Weights of a small mixture-of-experts language model, trained from scratch on English Wikipedia: a variant of Adam for the experts, 349M tokens.
Below are experts of layer 11 (counted from 0) of a mixture-of-experts language model. Rows are named router (the router's row for the expert), down (a neuron's output weights, with its number) and show model dimensions 0-191. Each number is 128 + 32 x the weight over its row's rms, rounded and kept within 0 to 255. Numbers have three digits each.
Before each expert's rows: "raises" lists some tokens whose logits its average output raises strongly, later layers aside; "comes before" lists some tokens at least twice as common just after its tokens as in all text. This comes from a sample of Wikipedia text that the model never trained on. Tokens count by the router's weight.

# expert 2
raises: "-", " (", " in", ".", ",", ")"
comes before: " |", " of", " years", "–", "nis", " days"
router:144135113075123099176155137089138110100004143075068145121164134121072120146128129104172156150155098129138154167121121125069162181115128101120124122175136146221141156113152109125171100095129132126152150135151100123143106099162146164100126167100182134162108083076208131111130109140104105128103118100108070156089147147175093159111133135152095168121140158121167130147149138086127084127137151119103066119172173153163146255158131107157084193126158169136140126165169122051157118158090146117105139128116144082169139168115127160144103202123080110124085124119111135133110118143158105138
down1:145104138110141096149162107137125105111102128105156130169065076157119088106130117142111117118114143142114092166200131110139164191122147103160128110087182095096106105174167205157082126059144083081162134091123142152113119162119130124160168165144095188164123155135089120139144098141131074131112135071117164088089144140104154051158148188139155118101155110170140139146138100109123102103083100111122070166099184076146100147137133086147144132106110140181156196076070122097179105171130175138144112124149147157112088130051126118143128167095145150201139068087079063089164113085153082115

# expert 15
raises: ",", " of", "\n", " (", " A", " at"
comes before: "|", ".", " |", "-", "%", "s"
router:150132149095133104134151108112167100093255137073131164142150126147161139163116123133133160139128140108087136133116116128073128147119150096105123111112134119158119111119134155093055099170097118076137116132172132080127141151157125123124113140110160190094075080097155105118138139136116111139113129145126106115117115127167117146161136147150111143096115134146082162125128152106125106125133159140133108214117156117156157255150157144157090143146167132142160118079139134052147117140130099128116117122162109142166158183074100173144118255164098078114152126106113121128128223158132118137
down1:119151144115177177110181147124100072160147092115180170166160173151093127110184219132145077095107102111137173072145149175129186159124161158140155177120149122140088097146093123103151135171121075116171106142081133135094161086122122119078067091136180131120111116131134145164124089075128091124164146119144186110129136146103125085094124179056141147131149155080068171063111096137144167156125134150095165140098162114096121110124140166149082106058123116156111158108145178074122115165127137128152129117077093121099178094150164199133085113091116106091109195147095071110172128125125085144

# expert 20
raises: ",", ".", " and", "-", " (", " the"
comes before: ",", "–", ".", ")", " century", " and"
router:106155136114092129216141153078147074085114160110109116126196118095104127120126128103126165145098122103087114152134157106111069170169133104144105119147102139205101122110092126159119063069123097099112135110183139109142102123128126136118133116139176160158095177090168101169083111084126104151151140150143109112082084138140122129129102157186111125071086145085129124149176117054123163139153148164130067164119213102135138152096176091153062123165096185172135140132112125039139108169075119076088127087162068120136096185094129103177131192124156100140142069092122172100131136116121122112
down1:172116134149124162079103087132112166052142139159115091164114061125106155098134128124102169136134204168129162130147158141143100143157125144138096117136141112106137177103189123121177122163188180172156173134092062178133116173095115138106172165147164131160088066097180131216141185126146143089187127157134118084165134107121158088149117152114148155161170094122109104125081119140136142137112116124131129118128086084145131138152102084116158077096145111182151118170042106079074101152134138142122123166135140094107089195063147159119126091107158106126132060132124153084179098203086120107

# expert 4
raises: ".", ",", " and", " in", " (", " of"
comes before: " in", " (", " to", " from", " on", " by"
router:153124116097106102162211111130145112050107122130106132158184148183091118156098113084120141138135100101119141117152187113155129130163109176145143116151098112169138155174144132107124153142141119077130106106194120052102060146142125120118082177123208166110114132063166116156140151097154087124126076098175056136107115128166123100175136130149151113130115133130072121161127178134067134179140147144143076163099145133106097166161134148173107135145205116148134147097135147018081092133131152087118135088142133155191148188168148136152095183140159097196128109087140131136142135095133069117
down0:085170172156120116173070072167176153150150129085144149117115066102137124160190093112141114134126083131183135163141184186135117090115107131164127105108168139100150161094090105113135174089139105212075163161096101140138183142158162158149063149096172107055130103149123153165136134141121142141193142121119134156140128116101016128112123145155105145094167203125121123113120124135079115177140056153070150095135121134121101133109132115112076131090147152151088108187165099150124134123144129198114149081178109136099100131129132076139102109158127083103082141119176128119123093109101207135

# expert 17
raises: ".", " (", ",", " and", "-", "'"
comes before: " |", "\n", "°", " States", " not", " +"
router:149097138111140130182158130104158111112227125081110144100193175117159116102117127160098110171139108138104188136126119142038120160136108189142084146147091134163124119115121154141109087044136101132133095137158119111138115092164119111143140143074147151101129148098165121154131125111127100144114112114106140127087163129161136119154117138115096118141138143150103104165156162088122097129111136143157085143147134107137141255163117091150099142144138143181119127120151101056141112131110168142115134116138079118133172196118129173164117226158126069155163144122120140080142114075148138066
down0:108085213134163102130096127125131156124117106123111121081175130169126066107111091149126135155125097134102118126155130078152150122153092189120053120103060122150131154131133143113118085064142110119140077175144165122154116138167152072127143153134128214151151147078109218101144137131107152166173124075098165128113108174117116154145115169141138177154102187156078137221108134146169078126153125144140113108130107087143174111129134112119156140096176129181137138111096091177094150169162085148174181134065078120125128164118135136118129070152199183120121169135092159070115107067137139155

# expert 3
raises: ",", " in", ".", " and", ":", " ("
comes before: " the", " to", " of", " that", "d", " for"
router:186132108084114132204141109125172111109111154165109162157102131107134103165127149073108156067137094117089124129138174157107124188115094172126124118121096143186144117072150098119135134103181131065144149105221089118132120152142112130073106126141157124106107141109153088165130121101125136102142044121143084150086157168118148165169139162155085156091102147136168126152138121095167117142108074174093083100131136117102163129133175105138093139144098175110161193136145111016123110177115148154144165126167089099119104188126153121192117202119173105114170132067097090104166164095144064138
down0:129127111132117096125084110140156115095116142069152102118152148136099133094088125127098115112141100103161109097173174078132113171119127170128142149122061110083157166104151200155059113179092072113121154109146120101098177090140167153077146148119111162101157145118203130181133111161067122104138118155157183143196172111087130123119133122148128160141203082099137093160117109101066112130100138125066094156127121120112165090105116105148133164133113150156120177180112101137201159073138152061167102122153097162079090118165116146198100090117217120087185126124124066147123158108109119170